config.toml
n_layer = 14
balance_loss = 0.00411
balance_bias = false
init_std_router = 0.023
vocab_size = 18912
grad_clip = 2.0
steps = 5532
Below are experts of layer 7 (counted from 0) of a mixture-of-experts language model. Rows are named router (the router's row for the expert), gate (a neuron's input weights, with its number), up (a neuron's input weights, with its number), down (a neuron's output weights, with its number) and show model dimensions 0-255. Each number is 128 + 32 x the weight over its row's rms, rounded and kept within 0 to 255. Numbers have three digits each.
Before each expert's rows: a language model's description of what the expert responds to. This comes from a sample of Wikipedia text that the model never trained on.

# expert 17
Line breaks and field-label words in infobox-style lists, such as Position, Political party, Federal division, and coordinate marks like ″W.
router:184182148187117120153113117134143053145143149176116156104114141119115144137132177061117105173110083148155125152123084133145096099140177124141162142141091140108118144158144124096114152064117181142179145112208079087105141076179094108143142177192131124132122182092157133083150092157123113144098150162136193165110083130158071128142095168074062141085116118177152106039149135097122111149124223134087091122175105088111151131135118107105174154119102145097075151141161118137089162105063114066137133143101178124086176125120116066163160126159123109145151207116132102113099134148070148079128161121140097133095183151206156141116138145123101126078083166151147125137123145158069091148171126154105143096138123081066116108145140113153127158108151124128158139171096118114073148191102146
gate0:154150124115116137158143148089103045121130159115092139044136119150101130091197167093133092194096139145156145125166145124180128071113114121095125168108086117127096097148104164159141153097122103103218124104182104107137157078204143125125132176175152148150112172076129104118115145106178055163154108170138177145134145161156126173129132101134116128113100122118148096107132116086160120112091131188154027144147131105100099198167120122138104103168150110087157086105158153134098167107159149160107158121136136107152171101089076098169147165111173099100094148096133131127097093122163185110130190133132176153113158103185097151114137171176169095149114109105110088134109092143095149179163101171134055158093099159135128096107092186130162157084069105168058122137152081163108186148146122
up0:155149087082090111172137099107082141154120132122162134183112133142171177162074065191105146072148127155154114167133132131070128117148100149081136086138052183141148167112123099148101132168113129119120131138110130110096154168070126153144163075128139142136145117125109146065144100107145114156116131064151126160129114072130141144092123133173179078128169207126129166147113172079160093102168123146151139080087115169149081068104197097106167116147078173158104121154162145150122110101114122174151142090218100116149102115105167111117135113122114181139162133136205115140124126193136134135129136178146114151095138078100130155110177055078058201154131074176174101132134115101170091125161140121126171120126098170165142135118147092119130126174164164090174085108079132083109052114154103
down0:197097143112105129098064106113128103104155097059169182176156116143124091105189091065129039145122098134126159087121119077085159133124138138140149188148196137145098128173117252136134122075123162098093120155127026154131067111149106074190137138190154088134137125054134085083113142121103100118113165132184133128141108181113131133159101104113169169139079141088167139094129103126146121129119161091131147139160101125113096210138176108165094120160194133132122163108138080093132148205102112152100116133098085148159149142097127091095144098183198113115134132101174123105154131149148126133134137082092157151129135157121148137149109168102097068096119087124152149104102111187128160118144066106151118159163093159085167136116092126152143124152120128112148122159102117138132148141195130
gate1:107101151138108106160141132101147090104133143120173103103163101147117122140130080123108114210168142151102153172070109138145124109100060170132181137101089162174118091064143147160194122119142154141147153126083141123152109079137115118146143181167131053134134134063158087112152114159065089109145140122126132131114082158064083142156141162086092138122077089131114179075156121106164143204175150201154096067117092160163111154082101133101116155179129158150091127142158133128149084117103147141149129153167104211115116190167120154106159111136084095131182157071113158169104117090126125050182137144095075116064146106133128102123129127096150116165033131156161126111137168066111108123122170095102170138142147140077124091110154112123092139111112081161164142123199183117113086133109163
up1:133102127135128143183109135102140116116176169142133058170108138117081138129159112135115059182126132158113151153110134136139104145157150111134209156100071199112107097141128126086116086077153141063139142146136130101131089082086106107113190158151147113164108142097179175138202107123089113150070155148149162148073138139051050155167123147087110134088056143099134136092131172057171125148075129206112079063163105082116132180122130178084145158149118153136070087132187145109073122111093138122155144165162142172154134181129108119154154116097141137121130161066139118162097096069135131102135200123149067173071176091125167121129142123118129174143073162136136142108161157151126145144119176106102180095139124128098097124133115095131127104078121112177171159148148126120095089165105161
down1:110142092176135145084126166137124170133091109103130124087104132175132149131165127174113123052184118121159145078165197156118125214144144150096093058132159160117096159111126126142154134153139082075105107083109115200123136150074154109101081123110140121136083108149150149122174130147169178180128066091074100139098157147077199090138099175139100147157111163156119118130090144146127118056080132136105140144112152178156138126088104109118121162140138089131187144115147059125169123135126116113169145169148172106163145134102118138147139124138125160169076104206138165158103096155159111099109150182112153095088136087060091154121191148117138063196151147149078185116110083062081094129111134120130149137138107112148169147116066174150116152104064154134094134080146057150117127116066116
gate2:166194121137051120139149073162090090099075158090109190118142096098139168143139119091133160158071100146133142192149143090167099114128111130133119162103151161087099127216174111090087169130044159128140126152093131142126150123139073118148102122145164156135205145129120177147061134154109163152148140107175080120091094098220134178159094151119103146127143125141148095147112152184150144099122152127178112150141085127165141172155128117075113109143167091138100148138055089087131141068161156100114090160110124147121130093094167109111080178146194099090124137188094122111160106174200130065167115132146202145092104098117153121122155195096120130125079194192087093141104109114065157137124115150116155105117125132168081122137141124111098119139159148075148135135100102104150148131145118
up2:083087112110186159146109105092197157155174147133136055118122122143135107119098084149093138107212141086065118060137123093102157112126125143103161092155122121138149064106141201167176115115181115087116131123128167124100165139088175096111127133111077097160138114160104107131197113101152041132134177164127149160130099107116143142084169138160182116134116130054097151140142073153134113089148088153126179148099143101094075120128140160177092145173100181151175119094130170213131109144128120176147132096094101122112161115131129144101135111133082123140164110106116113142123120146100092203081116116140065121168180138091083180093127110124143128132171074131119144181153172183136084050087106190108131126152124121135160156138089139073149164148155134184071085111150175150139139161154145
down2:107159091118127136152109093093106105106127154144142163173081105113193186163174137168124144114094152185137143119118099075119117201125178103174140165140141126132163093176170089088103154105082188119109106132122163058081158113098087115172180129138114143128084133074138126175150138104150160109120131151114127098101139117169107080114148114091155186065193182104134118174111099172117136118118151088096123133159171180180123081139147106065117129157168088119119121133119129044135125074104170125132142168082130083144130118121133088134079184149113117084127161109121107190159105176121200109115128136140133090098109125118126125108178185181127067100088137186092096121141076132083093119154133097084116062160091126126099142154105173096103156153142154102142091187133119065137208165138177
gate3:156141141142138144121137063135074141099104140113186161143123139068144109116125069151121157158133092103104206113107114130122137137076112139118103153142113202155092121117156151154127099120124086096102119168130062078116119183108116087108147142145163126117113129181131149147087119119140149117104119145130161163127105168172145167197090111129129150140107121174145118147205134164068122140104119178114129095097093102094116104115150113075105133174139059158100120107059094130140165126097162093178132181137130150104143118069056150120170123087168130077113168145171121082084095090142115175141127102113121153123106106159078142115124118091096090131144141172078051135116162153140083107131139143109115096154048149141110176109090085080129166169126129224212187087102144143067160161187200
up3:131167154089125169158136046170143117104137150115103130088117105115099221121150124179144108129106108139176147072136088121096155188085132115122139227117133135115150080151121099096118126161172090135136097165112094111097087176151114100157192156140235108131101132079144134136124097190106176068091107157147145133087116121161072125096111139090116157094111151123166172090178174132108186143065115124160112111141089065116143171130168111134109175107150124109115161091115110070102149101115182078138154097133168099135155101135140128165146163110153148119108130136148174161025121132120064113159135186087115162134094128179109142142130163127153132101166155158116145068111163136121132104148141133123148086156126112106140109095148145051168103158142071087122190183103193121101130148160137
down3:077102119149147101147165156144101160128185095119100112052093103114115123154130112119112117137123170163145143123146095174109118159164020100116134136120127150084126137103085102155162152122136137114189116168167161149165032080132114159143089102069121155109193079121182183123116116098080139098094147176101120110123161056136153099129085123140127123196054174173152069149079078095152104119132131154131139186088121108156077098133154139160140144134152145136121193161114131101109181114067135160124148142128130163142132202106182125172096126157075113082130147138063141113114133148106135141168134113116143098136144122103071122149096110105188115150135094090150159151167087183091215133131089157155111158058083150101105141121166149169145123109203137145100097118095112166142108159127165
gate4:119124127110083132129144088126120090100116129205193089182085070143077136165168151153178108177180109144137167091142103091094116134154149153153202180075149156144112081168099125127115123100117115129118108078152167133119166119138136145138139148102100111162158136089148101071138116122076181119141130107177151144119118238093067139104101144086127148135096103113146171070095124107160054188131129141164105157129134162164174111195120187101116154147113105122137087107164133111113109109163130163114163139133171077142123145090104184138120111157141107124125113117073163149131136122074105171127179144161223037142164178143130152117133125134142115105149115153092105095137130118128151118106148120067012148097094096087130117099184111092160172108172097136110164127130157136115108074104091
up4:149148169184154125146204110151113077103101111127181120082148080089068165163132119182133081085173101120087150128155134083076071143138167144122191163125109132104079075161089116123077178125101111130180145125194118127118147148151131139135139142124099146156087170067132131077116104104111123183134151141140179159115124215097059136101086139138135089153140122138150162125116147108168087165181097152127155192136155113150186027132132136118122151148201117118110112063084104155131144163107098104144146162140124107105117162107136125170077102154110134109088127123108139163160175151077081151125182141163210101128171144186117185124152113123148120092146157162066090090144120143117159145128133174121079104116097097097151140069192071107149144152155108139133113101125132133091147071132101
down4:090080124087174186094131126133153152162078080158155143137113149157144154078126128123115110074110158117093180141084099185126202191116053178141173135126095114118153181096071069136105122117132099110172117153083166091136081096116075113077138173145111128112131097179142110196159118109159144116121133166122120172102048067094184166126096148095163111155130135118091107107133146167093134106120104090133124180122073115125114162102150114107101172161111147112141055157160119118134192138137134105181130123139136153097105153158121093157080124132127185135134096130137112141149099141137102081142126167158126136033069140134150142160118101143158103216147121115085187119112211087095087192171132086116155166078114166136111090169148152148155129064109130124126138130108071153151110141110100

# expert 12
Tokens right after a title line or inside one, mainly disambiguating parentheses like (born, (boxer), (soccer), plus the first word of the opening sentence.
router:103148128130139137127146148099070085199096181211146171165086155114098108095130167138133107095205122155114163118121141097096150136152126127132140137156146131091099093167136186056059181169156141145119142119127124162135205134163065073143123129144143134121150170089115135100184130058130147152118150104155133115160096107127092078155086102103159096112144161144056155168112209110175148101136132131131112135044154126128127058119158172146161156209121157134168119093120150141057144073120112081146138108115104140128180120117050097110166110115129127097101159098162120207091178140109085118130133111129126154160106098114079157133151120116117166146131088118143148095193146136030152144135122167128152099089086133133133166143158185095121123113080088120096129176104079092129137132110122
gate0:109155119107114099150109130146089126127154109098131150222171110199132107101184072156103116105151103155121164116127122131092109050128087112094130092125099096041117162132120126109139151155146181154107132113103099132152164113091138144175113140178174085119110106106141130099080085121097152055138155151116149129093147152147147172169125157118091136136149103167107186173124144157103174153129103163155114086098096192103152119116111161126102217093137139105130194145143164124114099112103129128138122136090107153158194109185043132156095135210139123110133161121217106138150036091175150135137151118141154140193155135126118129164121149125139101148130167080202143179136171103054095119112148177113112138140049086133139136126137152157176125071169106072158107140121171136131151153149092
up0:147123161107118143111148109103198136171125159139127146080133078135150130134114092119158157073138110128137108129126161168106123209139143155145129115164128141138157129133095165190102122140095132088164116122138176130094139118108142135132114153124120177126106125163117104136157174122139089183201110135100161092122133092179142093058134088156147139166125090097175146101136122128178067074145134091110105134186185137157134110151123065129145028198076122131067115118103076109165138095149106146103080070159099123097104115146196176057138130105115130151173075173083168104094145135108137149132145156112117116058114130149166083075151127120124142071112124150135038135041082053169079089148144088168112150158197159122110121130113150148136138123129086119140126124197115132151108111093201
down0:130136125132166152139094147135109134138142098100105127144134132114085115145124147159086082085160126084141201138108142082087132099132090137142076111107114136115123142058111168141111162187155100146154146172102076169091118107111116132164119090126124150100143149119132101148115119103093216109145096093072146129150122183162176108115128144113162127117124157126115186136128127146130147155136141155120081118085077132179138108129122145154135067052121157157163130070109127182108163090128116155076130127166057167125142125189035136111136198198174094161139160096116106158094095102154165097104059144123028102131126133100178152174144098128170167184152149066142196141177160163051160152096109159168122105121142083086143130188086086089086109106069124098136130167122112125130180117112111
gate1:107147103130154113173149135143089133094186107154088170157126142136090142155180088183050092161114104155122155133017100118151180116095134133110159113120152126070072110118191097080127124120153138179179166200079127149100114161159157121119120083120136179172139097122181125098139155132142124131110137115143134122114167109089143090122131108127062156102159160163161125137213108132120165156164142169133115044108159220139158148128083175097144157059134104116128190125117131134133156059105148104144132121064074146111104094169114166145110132178074105153140099090102141072113118147193121091152109081158092175147118164176133139068122106067090065140096138131159166163158156159107143156127104120117122090126134118107154110136102111172106134063097159128119125185096148095134154156117136
up1:149123143119097097094122109067152110150078108120145150109190084159112088151122125077170171114081157127146125122186130144106101106148076085116100149099067105124178142159119106158139194177102174154106112142127209099194112082151120122135145145174075078103144073168069154167114110134093115170144174165062090163106148137183132147071162149100174111157128117162067167141112125149127094090119101068080120146090117139126095104154141153150138067207084132134124114119194090069164073146151103168124143164169155136159079135137124135067148135138150158112158166130148075136211124112111156140122134140109139068079152108109135079122110196130163153116171145127117097134132100119114078103133166139103176135146108156139071105097111167136153106173116113131132079125155139156103157057190136
down1:129135056173086128118142125041109096177125168107097206159176142116109155112132189163139143167113099112129132141140200101132148111075069155138109127141120158065102141158172125066153137149117175108101064153093138146186089130121105120125084124110192121107166162146166128142089099125108065124137088179083081128086079117105152121163110078115104162159145192156063092116126161157104142114115174122101114141106179128102159165136151096132143154141088106125131171167117148143133134135098092176146146145096044099163099151183128117154120133142138114166157145149073152196103206086120086083146085100120130074160131158034119136170170162147133105125078126088131177110115141119087117140144093121149153064127160144120153155146119134179108146105128101076134145101108164065115130169173112
gate2:068184130106141106074128128144102125162149151122109078083072191157133101192131106075155115127149128184123092110123195159088120132188140141137090116162164089108096152133097139124168083215072095090149116091159147117145164160109159168070143105140114080140061144104121122129097129162093100138140058116124132174148199102089128147133113158141149102164176085118156095098135149128162110178134088091150092157127125126147133086146139129087110155154078116093127101129098151211108172160078139171140136091110076105134075167118181098109170084093133118103097131219145156112130134052079164131128116177127093110118138110148083176104125107144155149138107124150161144073126196121132081105138127174129117103129148121120141143211096132155132131192175145143210098113158095123162122154157120
up2:090146087156168108168101152107107170162163160157099053109104197136099154154129095132130164124163148133114105094118180121097090136188125129144111094134152109114125134145074158100116139167089046115143121125155136099183188117109109075094149070128130068151046158118128124090086134153116104149131054102139141209115125088141128156102103170117179069128188130123133121145102159110185126139110076090152121080147058136136133075117138159122171173108117163096182097163066130191089152107129132127122153097091100105174125153104188089168166086108119090115090143224087142157141153102068120164138125184192154128111080123139079121152124103153139171140122102180115129139139156094164081082084142157122121116119146143139119129152113141134143155183162185173200103110150109134135145134099124
down2:099075109118104101118125128090164104147179121123140128133134112100099155126116119101102099102094156104162139183156119111115101143111130090195113158160099126108202138169129087167132135111195136098165144149062165164082094126062140083136045120106080108097168074207161105197121176139142159068161182108093059036099122145156160096213172196178082115103128112180101113099113139138070150103098098159169122076150107127107175174124107121184140172152177144102128164114073206123170101162153127154161162113104103104111118129126113123164131108137164151118147065158115125152128139114143137117125106117121115062064184165114114116202158126138106111137142165101146114135085120114118183148129145095137137134159108122102152095138112124104132120111133078176152134137158153169106133083137088
gate3:147134182109119157156132192107135074159117106137114069105148120136125059152172103131090105139099147112137099122105138144096149177129132102145136164109140146114126181137107191154098174152143101137158102121177113137155113137150096145150160147115148067138140121176157140049166143089133130102122117107148116128122160171117111113152133080112083090078118115134087106128141097070086118138154094157086085130114131153110183105156143116170143092119078124135102107169180117117096166167166110156120177166136055180083128146114106134134131132172144147155175163057156127056149107093122203146125159059059102140145188119151128117092136219103119152078119141131195082120121129091092142110074169140137147153135141117114232106195105126105115120122112169187116121198129126192136118032155159
up3:079124096097098096070133079104169172128143119083132184090126133119140127142073132100171170141075117114112139159133138117170125089128097151063146092127123102113102139117159118169154127123103091094052159108126132119104074162155148153137080105175132181086145077132086121182077128156100112124143185095142081141081131076150192158070150161160152173201175102125139156121139114194128091171092174072132187112138156103129108184132125108111094127138174131130122112055133152106162071122131124112078074158121176105105161100120148143105117122127125135155135071208063097136183148138136090088123093169182111098084120161109135106115103064166103086168123124103095157140108106156122129111178146158163116100186138149139063091083140183164118183126158104123104082085172148148108113152095126
down3:102127147051117116145098098146119119133100127153084137088167164123127126154154131125138166076169144105198175133155141132106126183109163031099084121105142053084177154159128103143135154166107115138109176126113139122117120071087140114109129102091086169065049116169136106174158088132108134183164136110117080088105150116121078123130157209118161126164109104113152165134203094145105079107076124117137165159131100132121086168164128100134095112183169084168129111080105116124114168138103126053106149182080078147193140125141138133117111102075109175146127086130075110201140102112143131092118145129132120141133105120188162071125136162150138132116164108110168166112086159144140163145110172143141085110113142123176161183195097128141183095191118092127091067147101082152084167138122109
gate4:105163183146082111135119118135143149189105129090156125147201116082151118117154105075081140119097156146150111168094091124153178090124135150122175166124189114118122180162161067145156186168167114085108086146108157054091095086116106165117119099188176141074162130077112136108124096140123132122119186184124125122168188144187158138118122114124068079071175129107126092127185103174162122163094165146105130113139167187127128132137166174096205171125125131080117152146099163094108142103184163118054131187091095135107165124141149116118118147156138144127082165153177157073091140120173086104138089142121103098131160095176173086147145176111137081126081108120087109114130164103058134099154120121120154121107151116054049121142144086177127139139131171071113137138142125077123135118106110
up4:137122104087181079142174140124162178139139122114135107113178091194098170164121170117138116155074091139125139116143121185152127104093128107130107135141106110115189133084130121147159105099066098190098166160151152154112106150133146176117126114086057112130072119189124144135111179120088105133127096066117137128079105142154122168153143131055165131191127101114139159112153095123082099203181070109174149153137125105124121161136127095128043096103102138166108115132159062115179055158085080130124115083152077119129144129154173176118140090144112144193141057095092118107162093083093196149136139139077084110153074179070120139133141116140157157102144145116175121174139128112169133177105136086122115111163132089186192098133112142125135116128130076171136119160166166188095115068142109
down4:162163108123080108108114165134101154110088129125207125151179123133116099122144091112130126175112076166136093166126076114139125114070089185096156172161191090119111163096106065132086187170144170065144166136137146102140138178149139138171106113193112131153137167064195128085128122116149089139128157125149127144087162117134147107101105055096092162126082081159101085099156091145096222108158128144068127118151158055139160175091110153125118138146110127055113146164147146127116101078099086126097143109099150139072202133117086166087132155141127081132091167105155171148088149155134125171127143154090114088169158147074162102172103145127123122064144161165168111116089138143139129097136088160132160152120121124084159159146118118161165144092074150092088086193142156144167103175123073

# expert 60
Final pieces of personal names, especially surnames after a first name, such as -ington, -ović, -ley, Miller, Johnson, Jr.
router:078163117137108162090108105080097135192077174166089185138118169124104162095098190136125139141174209069115170083150122112144168087075151179096162099132169145045119141161127083165173140160081164140074108127129134131116156120148109113135134077136124093113081158099099113136178129088103162171109117119183091122086116189114088116093104136157131147177183177125105157143115117142193133128133141069134111163166132074116109162084124138164077161164120129128099144088138125101089130110140106094097105155120183094115168144130150107108093115115075138098095166140104165166145176151173104142115139137110064113085096107113162095138106137174134120148097100128099166158111087131052132190108132119184141124089093134143081140111138109174027175149142108156191111124087162077102148146084109
gate1:102131148152167126058157120182162197112132072128138159181119163105108142118191160078179047148144092157122132135181087110137139099124114143104097120112130121124131118107102139111120140193095187086146175115157160099132133125101125147087146106151185118190118126118166128111125141119096087125139141112145134089137056143075115165111164056149104100061111143126110141150120081123130104113150039132124098130178120087168124131154106168105130138135151106144140136202186157141124102078097108131196158116153070129120168153142136137149142081136074135111137110098141145070136124165168094147114084139143086080137135088119181147063127111129173069155094146143142184122136152055158155099051150092122151135105185131118148129176024078175105079100150134138121067142137145124166153073114139
up1:080123142101117074076152138152145152115103143141128166153157199155147169125167150122127093144118098126116142118190060068150135098168102150098141075112121054148134129128158109142104155179106164135140095112178122106111123177082104153070195119153204149178107154107186131088156114096085118143135146105132105102140112163087083137139141123159115107124070166097094157133134109105117119104087071111095084093222093115167125121155078154097097155066131100172182167086129111170176136121070098080177189166157123097169193144131172099115148090148118132103143144123123187103149104154137113130122077181142107078143138081140144125108170105123173106180073190107135200174118123072095131181062159106123137121113145103129148108112098104122116109083181134132133127100156114133184163094128120
down1:127100106158139145109015161115116118176110191109168147153154125160095115144157161139115123145158163098129177184130150088123165125155144115142159102134154149110118132182129151131127151154144063145107103110068150131147079142118103172101128102095139123183128072105141146135109104159201158128117159124120127082106166159131145109097056111144095074134153209122123121139111102090162121072109121093141168180071115124086112131193076078109110152166109112104154121098147101010144111062148147134108156099111124084143096133133149120152163182220136117073203178142130099106116106148081138120080108067129129154160134166170087150151147106118201125108159140094102130127122177120132177121130125096114091144191115154087143141166166125102139123181150177094075104100090118120172148103141086
gate2:123080086149092107162111081126102173175093103100138093079079125135114149193148122143084108186170144164061135163165157132093112155114145115109122125126078123119155158132233110108177161108125145118161138125129026130167169168072179130095112106106166141148142120163097134104090129128098128120087111110129119139155201146134137102133121161139109116185138132078136130155130110134123077174098100223103101115141157107094128102121196137157112103130107102096114142128170129063170132121191172113114156119055138070190079118161171116127158155132140130069109127077104113113184093143155209161103153059184159108112124121117150178146128134104118147075146161090140126125173084119187097152143171152124070125107135097145185145150129112136154189113159146091162085123130128098136123077124090
up2:145156187144120142105097134162134172135118140130126101114085142136108118097091119159155116156170139109131159118098164133168133143090155127149186146127116173171063113145040141130088119073123142117112142087156152131128194128144133169154137217098115153116138126081062130112155129061154078149135126059171149185128136123102132065114140079072143095182127167126226100098141154110110109142146127116155207174162181149137168101166154142143193123152072131148096077115168144167033108094120130123143076151143117131135145158060149089112112133085075165180111099072110153135104082161155123164091127164161127130092141070102091144124081121110137153096116069102141116100128146148189085089079135163146128125077144126135106179102153134109066117145154111133138166148087090094110093102117156
down2:131177131073142166113100135140129156132107168166108172147117126103143097089114183065143117104161118190186185102153169146061179082153146094035178168118091079048162145092123122124108123163118166086093167090075176116099100076134164145177160063153169127154142130104102126163139110119159145110124138124078069141135130103176121105122119119195082107128150145167156199068141138149167157114110158104125131161124149092072133066150094163129136175136108132122141145142108108110133179092163152141116126126159170107112165078122132057086122140116138117158166164157105162168145123150107075124094107122117091116130126119141155205085151118111126069103113134113135128136133133187082145147083124095143134111160148134104140084111127146205132077163160109147122139062183069086123145187076144
gate3:118178129081133088148074074110130128077108157156136076177133175127105140106138153129100203123178153160117159142104102157110101134155131100129153118147169162154143177092100078173131109200110160113118092098160145133095147108128163195099131129113117105108079146160117129102164104092169155173203179141143096099122122114158138114106130137142095139124134153073135141109149163130164143130084083147118138135160086095157098085163139106127029063119097175070155135093141090157075065071149123090095162135084102096122159144111139141122088132125081097100143148158117115125128123131145113130165115193045112097155092123153161137132120122121105076107073082166120187156184125144076107120113143115097198103063147035165143118121153120137084193128143089088134117167191167114088148152081103
up3:129122108165158099117173130088128192115153072072096121128082133109152117137163164180077117126129126071123112138130128105114082168072047138127166050168134148167107085132163145062114227121141158167125034124130139094162163126085107182128147069101135096157185108152150149085065066143068059156139144160077114118156174145159123140114115123192143201098155144115115141120075165145154129115107099075141119116139167129061178107092170116150104101135137132103161101126109116154136100122123140119105157106109098128153057080128131170143128147155133125077081171220150084151081183152108149177148163121105165100119096132128134174140153107120143187145139112162144116144173104094135134125115124094114141170088095124154108171091169129145108130141157075128114108109111126089081151131110150
down3:103119150160107144109093155159066124118083098169169140131140139143134146097084136140153116137125135099087145122147111163189162097100138147071164149081077130140125111118068133146170055134087104100165144195139141090104160145176114132148157114130106144137131069103152075138172189170116119108090186131131154120156150093130094082139135167079182120144068134094127088135139040129171088126165246127130087133119112134177128181098156129127172146134143035143109135140139147099101116160144141149144098134152085128080156129034092133154162111059126145156148155099086183109097139190117124139171074159141066096140077066153091140088119158129177146122149141090117199171099146136145166064164155141148136144135112148121110149142111110159162116138105155133171179080118129123148090106165122
gate4:104121124152117167109157143121108130180102127123114136131104190104159104146181137133136133197180122131098173108127169150167152066104069144126134075105167126169105127130103137078130144095121087175132056098081168106155154120076070135169108090105138108101121109117128075053111132137091123142107100115121163098164125174219121143163117195157162133140141122124126166154131149063130104155095114192172091179204110159095121103095089151087125144183118100090153147094094098047131144130195148153092117127139125123162139131117095123105156155087090132108094185117168132152112103101177122181085184132219146118112091082146099103175119105139107165116195116126110145130172151112061066145159124118138132098134124123139122166113187155098112151155153070136149135085073139140130172171070134
up4:120126139121140134126126107151135169052169102117116129174102097111135086124094122149116143109144156150158159106104177097122104162149165160132125166173125095081115082109102133114133083121105089179140151172112117162135140116123141128106183148191087115166129148115134102176124183164166113103146131171112101220110081111123127116100136180094138130098133141136134091111149158132137128116144186064112186119049054112157150094113110094212140131063131134119110094217152142183095180149089097095147057112106198142098115159111120108155112084187196145172137106190162082156060088150100103124131098089137092113106107155165138112034116157089134182094137091153094153120115142140136141082094085137123143182104137120103113117081068163156140125086099100150087092134112175177115124160130145
down4:128145128161113083125121130082145102152104128105121091100146131087112156133144098192131110116138132098088085125152112148113122115080152146104160096101149187127100158114115123156151202141104155115132074073144115123142175153143149159174163075107102087116107208093135125126150075093102160192081116122194139100120105198175148164088105109103086124156156168120143153169122139127106130176179129131164095171148178168124087132137155136103052128171157103131150128065105130059149085114194111126090143107148084108115065152091152149091089160099128138066047170105133115097160161140137080137101131170140134127123120046087127145211141116127131125132190105183149122160148120095090080170128109147079104099106122173163111174097139110122113189141148187154157169107094205147085165127100100
gate5:143130128167182119124077119126085145093127091152149180159133060128100163047150148133082117112127090101179123115169112094167107112114139176122132116139138123106059077193128141151119077106090104127143103047073210133143133105140102082137115127163122190111124204114132128102155130125102137189047140090148097178161072101123141170144095145108176147111113164108119145139075152145175146112080162149154156124132137126178130151124101103140125142127140152120134069105114150165099094121142127115166107111102147134106122108158175120144085072133110084176122119126059132149151107149110055116139113144126108200104124082096132142146103069149123145046208131167111121111142112168118141146167126159134128123153095144183091153041189143101128143144064139190107165142095124151157135207161167
up5:114157133082056183118096137096201100135131132136187151142133122138159091143033182084110103126081166092118112094145166110209126090139102208104110145146194119101080130152159081170120084126082146123120133125139194189147129117161110108144070156123142104050124155083112137182134091129130094179136130098123138124123198144119148149076154072156141124143135120129137086157104100089159097114144135147147138167135144134111140118138143084155108110114127143151149086080127136104137124146196109151105097148144087167135144164088139131118157082119081112146132106069087209155128204152209135131107117094117107146144125098068155139109123108113118155093137065094131171079047069140171133162104151152182121110164123145177128093112106104112143169087102097165077118142083094101085096115122144
down5:164118084135102092117141172128088128092126104132110111076159159118107087128134085131136146174184118161140165168154129165128116157113143047154111143112102109145104129110090129093132143109136120112136103153126089147106042128067123144048114094095111167133095124183141166149093186166186141125109134098151139146128123085122088159124141115156150107088140144102142147089159108092091193178113118153075161087169083144146115153118120120136174091106112111144085184049150071103125098138169164150119189090099125109138127127156128204084075094160202119179114152158185095094133077111076153156177123135135168089134201210156119134112099114109167149067091181140106152173165130166125173075080163113131113145100145125106161115138142149152152086139090079157110209118158124128163146076152123